Weights of a small mixture-of-experts language model, trained from scratch on English Wikipedia.
Experts: 48 experts in each of 12 layers, 48 SwiGLU neurons an expert, 4 picks a token, a sigmoid router, a shared expert of 128 neurons.
Below are experts of layer 9 (counted from 0) of a mixture-of-experts language model. Rows are named router (the router's row for the expert), down (a neuron's output weights, with its number) and show model dimensions 384-511. Each number is 500 + 25 x the weight over its row's rms, rounded and kept within 0 to 999. Numbers have three digits each.
After each expert's rows: "raises" lists some tokens whose logits its average output raises strongly, later layers aside. This comes from a sample of Wikipedia text that the model never trained on.

# expert 35
router:513493545546530452517470523495472510484511468448500456489557463473524485532503529508529428502499477492491506530495504489449510538443506502472543448472439490526532518481513480518494494459520472490533498526486508492438533526502462474479505466542506532482504485528539552480509469504493516494515483497495489498527511527438507526491516475510501528499500504541484510495453479540519482451502
down0:513523523489505521497456512507496503471492495470478438471496492462480516501532548477491530486500501496505452513499519511533567522464457527471506529495505480491526543500554500460489532473513505476473478506474485485518453519502490481539529495471528526484478524541530501486558484503500537516507500525426475520494488533517494507525514498484513520504472533455511543499510502448509533523503
down1:523477511497543466544490524525486550531460488520452511489469507496520529460499551486484511501495479462529484497510502502457464471457486553508484488471488448469500518485555500523457513487495443496536490475487493479481462516465485514459478483482503470483514518490476519533500521498508562502488449468496505480494489508504473479501473502500492448477492488507488488490488489534494511482455
down2:509499522540502508522498487509561478524482490454520514471496508522488482557497473504492530510511511502512480515484504547478523526542486500424473542496508451462497536481499525501496497461541492476534497520535494462491520512472549479507549473473510530480462506500498501487529466517496505475503526494498503499458509511495502526497485484513508533513478482521497464526494520499501501461492
down3:535475464512498442480493497543515485491513508514500482473484467519494493461564537505505525504513521498526456509514508491507507492456530508481474540489508511502472515528503478499490452483513512494462470530448521488519497496465504512474535505502492490519442520527496487497513466481511511476472504516436471474554472468515560481518471503497506510503509487511458505526508509493501491468549
down4:499512503481484501488507543475462539499518485518488525490523423514478493486516471540516516478492515515522553519538505522507529539492489524496511480477524501531514481547513479491509526463465473509491529520515438564536462475461474525533492509528486452525520467505556456487501507493502488474536511483458495497478503525472544449471501475528493512463499494480496518500511508490496495542509
raises: "C", "n", "F", "R", "D", "L"

# expert 12
router:532460494524520474536479493537479503474482490493519484472532449509520491505516505538515454499487475532520540522472524500508467509477493484496510442479456481513486508498517504500496474465553501516516502547488499501504514494508505521484533488523503481472496493478538505514467506486479498496528481512487509463520510500495488510439478487536511488527480487487478508478461486530481486480495
down0:536469473471496524499451527455476499515487491496488495517490489534516483514508504454499476479493506493527520491485509458497467508536506496492517507527523451488486475547519514511516523495497520543533486508484486577540463479484461508520473463531512507502561477458503538512496506487536540500471481467480491564493532480491500539529491480486497477503519517550507502468508462508538488480495
down1:485537466507516526504499529516549494481501545514527535483528500496498486470539493504454510523455494532494504507498542481547450491507502492520498516513505473529481457497529437481489477484539510536524516500483505495486495521481516542503508517528506493478477491498490503527480576506474468464503491458486518505488472534504549501491488478483520489524465490489489508479516495511477518491525
down2:498477533513490485427537459484494478484510532494500521456508490502483511498526504526469457540483474484521487473491507521507526521534481466479476484501506524551524493484507534545448500500477533476512476471509539529521447516499535461491481496492539495503490498526521537489533437469524528515524536492470465493532512513492502518547442516472482500485491488507501507496530494487470472531485
down3:511517505511481508494504536574481498490502519482478453475487458502505521438509536491475520494515491502477526533492477435585510489505502572505495517439511530502473490507501485468506507529506472511514531482468453475498529514447498502505533502535504520507480486477495537494476500487473471499532522491492483505468485468499544504495555502494511507496491470548511496553517529493489463549489
down4:515518475473502499512503531513461503521521542491536514514494475524513488463471540523441494474450468434472522475543489512474525495530486502502473490517500486531455501467489494474482507493506495512533452506500456497463541496460508525529524502508474511457470484511498485541487504490463486529484508503492481515503524461532531499473548529532503516515524480466527458501481530516452510521474
raises: "2", "1", "3", "4", "?", "6"

# expert 46
router:522509481505503490486523461489539495507504517500452498517503490537537531504545487530526475494515467484485499510494531517491510544517549506509539496393531546493501501529473484452510472500526506522489477513525488486570517535506498513522497473537500473518526459446561501479512498514497477488536504527523466496547494525471507498496475507502503502497504512514513535516413504503487548483500
down0:509508483520514473525489507483517497495497480469533484520498433498476479450523506501525472471447448538545509512513546566496502475474477521544565535511580500501530493470512505480564513519483507500525501541518482507547498461540520471499501513499520480500480527501501503511524529511536494488546507496496476473453513462501529486476459512551524459479519481544508520539523463516465477511503
down1:490506508512492468472508525519548495521478500498534488499484479445507457489507533508534470512542466526513516521491500549498546500536496476499477505498520545479483489485521544492506458523504470449479506522519547508542446512436521524514527517500545517527527504461520511495575467487516450516479534498430508544451500524492523464485496504484484489503527528487507491492487502501495498487503
down2:511505537486491481513486472482469490537541519458537482454492474482509502510535508487492476554542506516516502468529571514525506523533539501494520474505471534525455495460503478486469516497529500502482502480447478510475522493521490501495499528508540483439500502479516535510518525522504496528516507508545513489499475505499472474525447463514485494508523547565514510486505508517479510496540
down3:489516541494493551510460519476497511522520479511517538528484522479501523456463467449497479517485506504453519524488445468527501515494495489487499460557488479526495505494506536497501474524501572540468516462521562494515533513505511521507496530504497470507490494517484503514448491504490507497540527512490513518496509531524472499469509528500498550501479476489476517471494503466537485533505
down4:521510492526494534471498485450490538443521478547515486487489498485518518487521500466548486504472461487500515554518562498466531511484525505538505502488533474507505460529527548481453467521532511492503500526506525469483482524491544477478496520547462486455464507510507481451490461490525545506450498500508518499520529525530555496499506528522520514467502461477485507494482490556480496431492
raises: "ann", "ash", "am", "ay", "an"

# expert 45
router:512501488547524511498492494516474514473495492475499491519520476517517512568490506531514487484498466497514556527497494488485535567455534441473541465482470534483450514500542493525515494535537461513483514527486524531522501494530488487459538472521553463518485476517554519485482472488500528500526485514493461505527537499468484481519503487486542466517511524525472510515462497521524472497510
down0:489490500523526466535489492508443486460561490500523513466528531495520519519550500527509481501499520504477495512466508501465454481510504504513513490511494512460448515479479512519467513546510471551473496485474498480477483518491503507504525457487509475516531520481477496512489482494477507489480490553492509457495520436480508460499435506538513492496488511471532473472465518479477496538530
down1:489485501510526486536508476537471543500495480542472506510498492516527476514499516510495508486506453446533457495509477522506519517460500520534508500479462512477467460471480526521501481466503535577511533490500469487513493507499517499495472514527492493491482517484453485516511526475499465479481521485501477487505450514467514498489490497510522477528495484473468498540566488520505477476497
down2:499491543524495486458503523487507496494509540475554499467521474520494528528536563473497468499442515512478497507452522480470494479522502505503505538494455456516485475529509513510488474514492496537501449527488528515516507475491556505475479496505502451537472471491490493523491477502511536536498553460500527496491472446535524536474507544472514521495467467485490559483499482477519498486553
down3:501469485488499516521500460536460528515490540503488522504518486485493516522541431573471536506493532490495481477490469467522475503459492551483487504529454483490517471506481518502495497501479546519504528504471533461512486492469539493493493501491535459532521515482482486504496503503484558518560518512534499513519502531536503476481518469493506496515518492471517475486510476483513492490514
down4:457500505474513480497485492495504516518506565458545514463540490522481480452540496503494492530502464486456483510500473468460470459517481475478501534474498514475534500505497518466490505561508515454503477452484519491461465533523512510524446479513492468462493521554506483477493496512525486487476474493474539476485504525483522489510461460518497518498415456496499458499504473466468531495491
raises: "5", "0", "3", "8", "6", "4"

# expert 31
router:546456469517523473456458504536538474460500455535493516449483492526491499533473509561536510525517481499536503503469518512488534553441568474492553455486474472496484525522490498532491474548519455533499486523518521511514494517529476525510539521515534504503515498472569572492465518483481492458482468523513469492527495477477490493511469480502453491543519503499481496506471515505484504516531
down0:516494514504487499481509496484526531482493521499444554535500485551473544523537453469478509464519496510466497522520513551467477514460501493436512517525494494508510514495516495468510502530528466471420496515500481496534496532512548495487544509502526486530511527534484479493503493522466538579526467483493533511509465473528471499529465534476502484483498531495547527495466487482529482535505
down1:507459547458506480484490492490542483496519506487454522534511495491506499491473483486487516482491527500477491476472506524453529503544525509512452498470523492524510471457480496479478477490502514505503490533486531549509455489465480515528530501490490485524538464477530498502513497537518479511507525462513484454514529580520486520574526504492472497516519463487506516456488514527513488501524
down2:446572464528511512480520496496538459548536485472503509464466514470503522497527504492545494487493512516512466494539484536461515522496474491525522535519510490486506441521488494549533503504530474480494539513510478474500480494513516464485477473528491539488497481490504475499523506493518503477518518512480464524486520491480522485458505478506496496483500502481542507520464534496508517469462
down3:477499536472542455510516511482461486504475511528513492486490501515498482525487521520513463458526503479518443497484471484540510522531477486434540492558516548463479508494462526498528486512521523491524481480496524465512470513502500526515527444462516473544501488508481508527490460484520498504484521497439523513505466497505483497548520483537514510493484521525519504473516525511522483464495
down4:477556478487549548450503471513516507495499511523517499506503480522501533493487493504491490464483499490476526490493514506509485504511506464475488489578522442496547541487493520490462516485486513500490476545435470494484486457477486472488502502522501498480495522527516485512486494524509493542491495493500492508479532519482474511472500486510530491526467503525512488498512492495476511518506
raises: "O", "-", "As", "Wh", "L", "C"

# expert 16
router:527474514505507474500497531513498506524499473483538465476534535528514494503525481525532512536511479515502553504474507497491496514482508497454530477461455487501492540497501493515496490502526471501447492504494475465491534500508499528488522514514528489494562489458500519485481475536468507507519460504515512453519485518468457510506505523483531520480486475490531501476448490522505536476523
down0:508504513472454490546463504464529532487478513463495521508522538494473512477534538525490487511472482485476453497514516545485472476532522495480483528535492495504490493531481491508495491494518507538485506504502523504479464481500490525530515513527519491554530532461488515495489489506546483494566445562497528496480511524486500480489493491478474470509503505517500490547467480547496498525487
down1:473501507499513462525529536503468480505475497560505519462533461481478513498475494496472510488537497519498465487542516518464515495483527446497499521509482479495522503495530500526495495496461495503494470541517503472563499493491490464463500474490508493489492496465556501468533509557454510495503518485522477489471444504525463501545533494501529534488473464510499532511492498511470495488509
down2:487520514483514449438464490479485488502487467475469478483512502517470469490483494487516494508480504508480510523502530508498516517481501474481537470467483501547513526470517509508479440510479497486491528510501488499468480521494486494536514487545516480492492495475527459473499515470481487525480484562531507485530492503485505473462504490511494491517510547517520524503507528482526430489475
down3:511541505490536493476531474513495506508497512514487509511462488491499506507520480470509519549509479481509535490489488466482511533489507472518478491482467468479511476473439487523478479551475512524496518475503532497562506457513529507510562486523502509527544490470522487504492531527470507463472494477514479476503515479505514513522508505523513515479552543509509530507473551496523485495472
down4:460492480517483516527513495491509444482508479501476519497498507481468506505494468467509465506484521530469478485513524512492555480495492496522524523456513486488510459469508512511471511494508493489524484504500532516513516501525529477503519498493504505492497479520475483499497491488473452454507495488487496523449480510508478463537504511446466469498513483468548478506508495495469486496529
raises: ",", "-", "–", " (", " II"

# expert 5
router:520474503468511514517478489492507500465478504474508462495493504533541488498528520555512529520524450496491502484485524493447504500463543501446522479434512512458548529488533460528487484474509472502515484535478540452517494461513478524482525530494527505480515473494503544490510503492478498516517464484511474501535488489533520485507516501515487490512535529490475525513476494535483483501498
down0:522511493513470514480482465430530499524491499487502467482478524496519504545494468510499511527463538498466551505515462466498519515529482463532496512553476512535478512551508492524473469509452461481510522526498495506487467456518457505490538543460493522500469473487533479524505491464500546524514494475482507487501513489505514449468495506486458526575457507500493472484496503518497507437498
down1:559497484490507511492471517505506494549521513503478494484474528534534494498539466484529508486531515510522491506479473494475475426456486507475462504517469481512540531491484484508528482486501501489504504496515540509520488525528524570478478506502519479492536532447479499521507484535484557511490472486468482465492515492537488532485532528469514506517502492495534454478515506544541505481474
down2:486535506492471485522479516466521506504503492484508494486484493520488483523540509495496510443472489483551490550512472501464492511523483504463513508562470478507476494467465542516488498514512503483466499532490495498463505509489493471494554528504483527497431506552477506515459542498490486499531517501509484506484515552488437498500444447537514443512523507509499499472457522473482514515471
down3:476497500506498485481546529481487520476502475531498522490491458486473454534506506453505491536475497496524507557494505541518489519488482536519485489459516538484486503493552515434499475532487539491512531467547529512504523504491527505527472527438484491526503513484499524514496480470503471457488550505514516543479488512443495470485510476509486532500500522492528494523472469486502515544511
down4:487482530482485541482489504501517490544521520504505474504509510509502460527507543502469493518514483503471493507498499485475546539534491501501571472547503489532531491473490497512533477503487513498469511496589455523484475484510523468534522490501529504528503538489491547530489541548454523487513563514488458536474514498493484471556484524491506549527525553522527493453460516473531490496524
raises: "'", "hip", "."

# expert 40
router:515508514525533495553506492515488486509473479470466471495496516522539478517497507519521512555488457495503538539461557471434491490464523458474547496451469522488503508526511485493517480476526471475481504530502506501519505493474499525461506478530535497475504456488517542509495470485459482457482527516503468519489518498473508492505540474535487517507507485485481498442456496471529488483532
down0:500486503474547484519481581481496449503479499529495469511531464501488502489456490508522541480489484521467509485507530545487484499514495487488519544519443503501487513454527502531512472481474532495491492510518493528500481509481526488478505511554542537477493511452492544507490460504457512488445539506491496446484479524497509440509527501507500479517515484548543503504512507511507489508490
down1:469510479477463526475461523478524504466532523478507493481539460497493517508502522469505494492504507528509471501512479513472490540516446491506482528477533555511487464491478500494531515505468545564517537512539497455516508481521504495488519507541535515484518490503510477497524521524506523470521503487509506505554506494472546549482492507496523484462480500541484516496565467524516480517494
down2:465470479495450514507509532515512508518537512522542481524515500503496529446500519480526526491516524519506502470486495506508536493469477509502502534471486535555517494532514514459484495520475518581489527476493490496507527512507506500518512505490472480542448480538518505479543494542529501517464448522517486491501511467477489492513522500496511497456540498519475537529535507451487478525474
down3:499457494518491528537494503522510483543500498498559491517501512487505523544502512514498484508504497480444477494479510492511494495522540469515522511527466497502472511501508532482513485472525497462498493515510520434511508449511492514492489490489501458478536466474471514491504462523456480528449488521491533543514497525545499495527504497519503482499505511524485534487520499492499439451485
down4:506511483488500522526510476517485516490477489509480491527528504520478509482514505453519479484521433520500478467465502518506469513523484462474516519530498496484515487496491552521488472493490508528522523502464510527529549512492491458546510505499502509534514481508529476517494463474502509474521516493530477542517485485526463524507536460461508521477454501480483524460489478442510502516499
raises: " ", "\n", " D"

# expert 33
router:515505472538523476509483478508520519514533491540545506482544518516517508500500508535519492488530462484515502527470527489515519523494561466488564449488452442516517490481493497532516481502525507495455516478507527488523499506509545515513533502506506516489507499485514496523451545479509501479494481528501482482516480479484466512451484488516484476533526505515491512525459489511506463465512
down0:483479513507484530485495536558574457462486460462509516497475482502513510474530505508467531492509511480473469451497491523458478477494510496512552512469521477544520519521475484527442508496493474503535472517476498490533501487509523485492520522493517521538479535513489523494537467538494487488525497488508530467507473497484477503458469535520504524506476497521464505492528537494533502528527
down1:505467489477477492470536500511522504486481490502501503511494499508539483538484495491490534502483499455458543482499517500494475502503540472537549562486489471482496480523525515482468449485483490522497518460426513477506506484489524516529525520509540500521542485487557468538500500550509498471538458470521486523498498482501492532503530530468504517506486533534504512467478541504519523535508
down2:521492536495534506545481447507496496505500538498486489537501510524527517476485499497513491489522539498462503497466518443475519552515505503505516483477546535507518535520548512484475483528492445486496552516518507501481503533504498503490519524482495488491508492505520511497512502524495534516481468530514502477506499501505496515528502531479515501481513523472512453465447503515482456534504
down3:500503486490457519509489457508549501528517486499475491492451528510471514499544523504464500461470516505500489497484523525520511494516478532474509480475511513495514483497498501510525513517526478497523491464520532488527517524514507486492487510522495519511508521501509478487509443497468543486515499526489546483466545502508505433489510471558542510502477459485511496470558469451497479553528
down4:545525477483513486487532538509478533493470484515486477477512496515496468447478502510517470485447493499515513528497514526500524527500522493473486440515514500518547472527504468470536541537515511484484458488491506511508526488521520496493505484509502508490495515488498502458503488451509507480480469478515459526481518513486479494486489476474473499523514516486480505539511460502464512469495
raises: "S", "J", "Th", "Pl"

# expert 1
router:517501495523493479481474460513495519498483501512492514493490465529504510475520474510488519527546482529530518491468477496461531542483500454465519477490467571503519536506501463504506453520545496511477509520518514495561501485534486515520534530489494511470504479479526507466498472489483476492483470524474466471502503517481510508506509499484478511500506534520500459471489519532489474498471
down0:530479524523513528480513483524465479545495511518522545499525503486470472520502527482480500529486500515484521499469538507509502502542471515540516485567466492478509485466521514505464485506487527500453507509488469504517504457502506537505532520488476490487506519532525484493488452483519489437507516492533514482501509466517507522525541510458504498493509460525480500490491503484477489525514
down1:547514509498523531468467477509521485486521481514529527527510506496525526519543480493494487510485485509517475471499487507522460485506513462468486493542489404464476506449477459454498497513510481490556522502476468505522451515514474504490486482523472490510492481507515504500490492468564480510493486517524464485516496539535479464521452516460481491515509502509538486455481488483540472480500
down2:488509517488456510486511499483520505457514509477456463484484563453521477536515514471482491538525486499495494487516493455503495501474499520522468451471482502504470522448499513491524509497538524509497474509421495525499491486490516501585506465487489533504509478510468506453519519540441499547456481476502494500478479477495484519498503512479483479478482465522509529515498511527501496507534
down3:485522486497539530478488508489455536481539551505519455516515494485551491544489510510536486513507494524501499504503528544460476562512508458491500482450518486521507481444465483503548512490466505492498475513535496500509510481499546498513494471514452484516488490491477493517487514515484493503521513500521504464487476512490490463476543474547566503471471457464480503509495498510481495513516
down4:480490496493511529514545542518507523499501477499489517525575518503462494527481454519500506502514547557518484543506540532514505486517490484507479443464466514553492475497566502472524527499501531469505468493502513508502470459520512470515475520470472500460550534492523486491478509482504537513501505486458470506514476541465460513506529508509512510515513494536523477474507463506440497491491
raises: "-", "R", "Z", "\n"

# expert 7
router:456521539542520500511509510510484509483490458476450496474475480500506520521519489509529477491506478487515514510499549505478524486468536479491514467469453550517484484477501471505496493500536497546485541504525492485505537496457467474479544494491503489490523448493528491499471487505474519436495516489472466505509549491483476496538492481530472530543487486527447523513486506545527502506491
down0:536477458514486535507509503443499474505498448507488488500491517529519520477511508481505490474496524525487486535532496493472532524496514515464513555512485470498522512530486479463460494514511503537495482489521503507465547489481464548511448507505479522481484511497489503559461520494497506497482512555503514471477516517473425555502462498502520458490495563505473500533523529540502509482512
down1:480474509492497476497459480496507483544496534495534505499507507538540496468490471494492520513493468499513509504514500481534515535519484552455513468510541517534503509518492515522478471513541466498513452507481466535518471521518492476495514496508477539542445491515489503454495526501496513506518479502445488544477486443543489477527498523484492496496491452503479474491508514519469496507457
down2:530499484520502501494493523501512466506516530495502490467523492511523461502501469536523505491520501469499486444506463495502491439472529516474495507494509495550456494498515481466498518487520523455498524473452501505493525504448541467508488493474510491480485542493502483494505481526536461524521474478542541490535513481516507541454529538461548488462519483515436509515493508475517510509474
down3:521548512489532453547514503505482495491473438507514462551501504500527496482510524543516496463493488527508514511436534478490519503497468479494506428533486476523478432500525533504476474554489502472474526485492528512493491491492477522498523511471504508475500471502527496546527473470485524477538551507525511476504486502526528500521527495510499451519520477495535519485490495510498515502498
down4:539541489502510493502514545501516524464528494505502455542496488479469542460504516479522517517517500451523506464469468516465539492436519487502554477495492543466495480465559464476525513501532512476465499500488516477529484460470484494448527499492492514493515474561515491492494457472497533478458495469499493492496489495522472523500506464538505463491515460490476506528516517550491481531532
raises: "-", "em", "ou", "om", "un"

# expert 22
router:505510475499474483503459501505480513510499476478494520495495523471484518525479462519514520501533462522554540526493519498483535518483483522466536489370448556488496509502497492521507479491523539510517525485522532483492528501490505516507514472496496497498506511522514520513537523481465491493539511517527464461532454467477493470485506471507522520494543501568513510508477480508499524458529
down0:505513478493479520504506496503486486473507504478524487513509522547479495499499495474453525504418525530489484518512478485471468497491494530533504511491484485524505519505524499498499563477480514492486497467535459512501499535478497477535520519467488498491548516507499517473487510510480530533531478459488470501470465518519497500514502509464520473524501482470473534499476485512515510532495
down1:511533504532475550508467504513486540500507473503540493500466445486478480496495513484516517537498535507488521532494454500490494470509529466487475452492523522473516481475504500551490511471472474485448488483480471496519514505526491470501471472496493579493493477514451499520502447487515480534507491507489558473474470495506468501560494546536488507481512516502486539489524511499481496483481
down2:507485502504497495515517466489503500526499463484479538530469460472478506512538487526513498498503514510530532504511484504508546502543486482529490472514494519480487475516503500486518517500515462493495517458458530446432463495496489466491514500559494530523547526500513460492471476500460520477507508514504506479493511520493499486490499504481496467464515539516499480486520508494490511496490
down3:471503447508514510474470503501463515444520533562491476469463511490445496459468479527476489486531478494493479479487484508476527535550489538489502528458473480496537493496484518494499492480545488539514509501513492578519504497477489498469497493542484460522427518529484492500552505518534508516484523512475517489499462533444502491482482481522484509507543528444478514488491456507542519477520
down4:444480515483486474529436468501513530486536536531484478488516462521508475480492478519541506518491516471519518492472475470453487486515500534523469503460500526483501501481478514513514555490477524548507527495496469525509494500491534496492462492449502507486448486522515515494479457480528506498490498475479499497505491517505472505481536552464506460535533459470534511534478497562483534473500
raises: "ad", "il", "el", "ag", "or"

# expert 15
router:512475472531488468484460540501519478510475473457463501474495496488490509554515479551541502518507470511529502506482517488487532549448500503478543477402473511491480520523539486511515470469548422506496497513490461466537505527529517533482533472535507525468454473497510513477529527484479476502466521519534470473508489529474495495491525503484530470481509524503479497506458517507489483509471
down0:497492493505487477508523510513510484534490511522481515516498470517528498496512424509532497478489510495532497506546546536504500463483497454516533503517525474469474431517490500502498544464519509470464516552446513551552500500520484486492493500485471515485517455539483492451509508509496458432532488478487482543523523521511517534521483500550489483531465532500472479475463527502503508528512
down1:487524509480482472533490483538483510451530491528471467504469476514503488475484514528551474509510534508481551512457538495523515531512482495474535461518482492487511524524482502503477503523482527448485510495499479519553544509494567510493510488496537520535462503496535529487534494523465571480522506540532467502457437487468524497487515518480465478507518525490491518460460508525499520510506
down2:500472525491501465479517549525516491485456506489470508516512502472514511484486535449471515510488450508508501510463512516473530502497535488460508475476504520537521531570493523451520505498505514507491514491461448497502499462517501498524519481451500483549496518507515507484478490526543559497489520563511502494429496515472532504461449465475460469487509489488522464533469509536500504482498
down3:471522510506513462490519499482459475486509462501466487534490468533520484533518485487514516452479491551476487476475506525502499505497492541536465500467486488480463469495491512483478511471503504477515493496525499538481464496472496521489477485513509521491481476535507491483500486494518529491506515476525546539500506516493524515513499518544544553480481498528508491554455531490460528502542
down4:466479537479498510496487437506440501488513517477483513490468474509499489447506541468509537492505482505491518466502478524483529506480548477495539523481499497505507509504462515512478488527498518536515486470508504488485497425507509524537467516518550506528472479458544503530504530503500514506529579547496511500493490483507509473475505504488479484498465478483508523488513519547541465489469
raises: "ly", "i", "il"

# expert 4
router:496531473540480469491485507483444474501531481457507480480516526491499505541512478490506473501503484494501531531478501474511529525472492484484534489435454557470472542490501492514510512502514491490470481491518530500536520473534506502499506494560507488503503463508521515510502469476516517499504459538485489491530503490462437485479505474505526464518513514484463518515473504532515498502482
down0:544508485481510503504445510512544520505479479539482487534497447478533487475472499537522522493492434525479531492524483486516483506548502523466504459484495481523493515539532508507469548503547477509510456494514497527563487467463516507493456537506513520518493522488482514486475526480482525458509514489506500517491499483493528521466506524498446518453502521520490504504487513489577506518468
down1:495533541501523482519512478494481518500498481489510532492491526496489467506480482486542501484508450473485475498473513506500518449545498508515507465453490524530543485496474535555452487514485534501481515481507505482522495469512507514481487503543471485543486515470499538515515544506487468520453493492516503468492490531523481501486481490503534523522524460490478478492544482484473508515474
down2:522523519515491460537486482474497473497481497506550483498499527491475479474508468506451536500529578518497515491527464481471498455476526543524515538447528513544499466530506526527522473474516481475525467494508494526503431499461474525546496437536488486493576536578485513527505469496508502524503476481506485515507503511525485519526517502496521520478515502531501490509488527462547530489488
down3:493442500510494477507483497494503490483530491492510507501551410501521482493537469516490509492533469468473522491469455495506503485517493495568510489514518517549482479502502514520509537486525513469535475465497508502513455514478518509514549527520531498454508478523492499529479488472501486474495518513490486484509474501548480546507509454520508466488465516460563468539505530520535515475537
down4:509476500507525493459507503480503470535561510514476533523493505512499490498513492512480505477536503507510506526444526490466526503476495537480471482447470450503496484508467518512476448484510553535517528485520499527504529479515509503500519544505477469526532475444418476482503518505488588457513496554520497496482507550517521477515538497434530497518533529459501512500549518495458487489528
raises: "0", "9", "8", "6", "7", "5"

# expert 21
router:531467516494521467532492473524481473533487500525537468462525479519485501543512508516493537513474440560529499481443520514470496518488502521451535481487479552452510522518489506509502464486527489507504491546496498509505523518502501524465518484538494511502491461498515510474459493534490486487509488502516498460530491468463530510471485521504504526507501536508508500503466499517540495482500
down0:536492491502513483515517469517464525501543473529514543557499504473471487490535472507500512495492530475489515457551458471493476538480480501502478542473468489504465534537493487512495514461486516514498530504458495508493477470505476522462490521499488494514507511513456529477517505510452511511511500505505471467461461481537506499509481513498518543488519498511476489487494532485509500481505
down1:502472495501497487535536534533489505481542497492478492524526514498455489531481438487496527488542513494471477458485486554510478474521488473507504567554509515453519501544466538533467501542533478514535530544511483489497509508486493495475492515502518505472548498491500508527514477527540470469502529522446520506508496519482480489512491487496496529516464499513466490459442478497528463511468
down2:465478520471488464479479489485471468494513499497502536485509516499471491509500511486505477513440468467504494493463486501480589545460480469478493519473471521504496500520474505490484513486507504496494509540479517485546459577514493506515515524481547469485532512522463467508488507458512517527493491468527479533495518474526522530512514516505487539485468539476459521510502494497511530541519
down3:512541499555509508501484460509546524467531496484493449497453457502520470505521482490518531486489532496503458489567478490518498515501495470505486511450531454544511467482494479488542526484500484568502502509477498494533500455519501520523504490471500500461515537519484480518521540467516444489498509466501508474503439486507464495496494515532494512518503483514505495521498502489512511485527
down4:489483492525483474513445494475575510480516487447444498483511522500516503508504473469520478509516464479494519517526497464460492481481512459514542506542520426530516509488500484511482509514472520532464496501533541500520438483529508515503496472513497499489505523496510524525515493491497489486495510488518462514508516521539480520471497497536458488509540505498446545476498494495504508496501
raises: " On", "\n", " There", " With", " This", " It"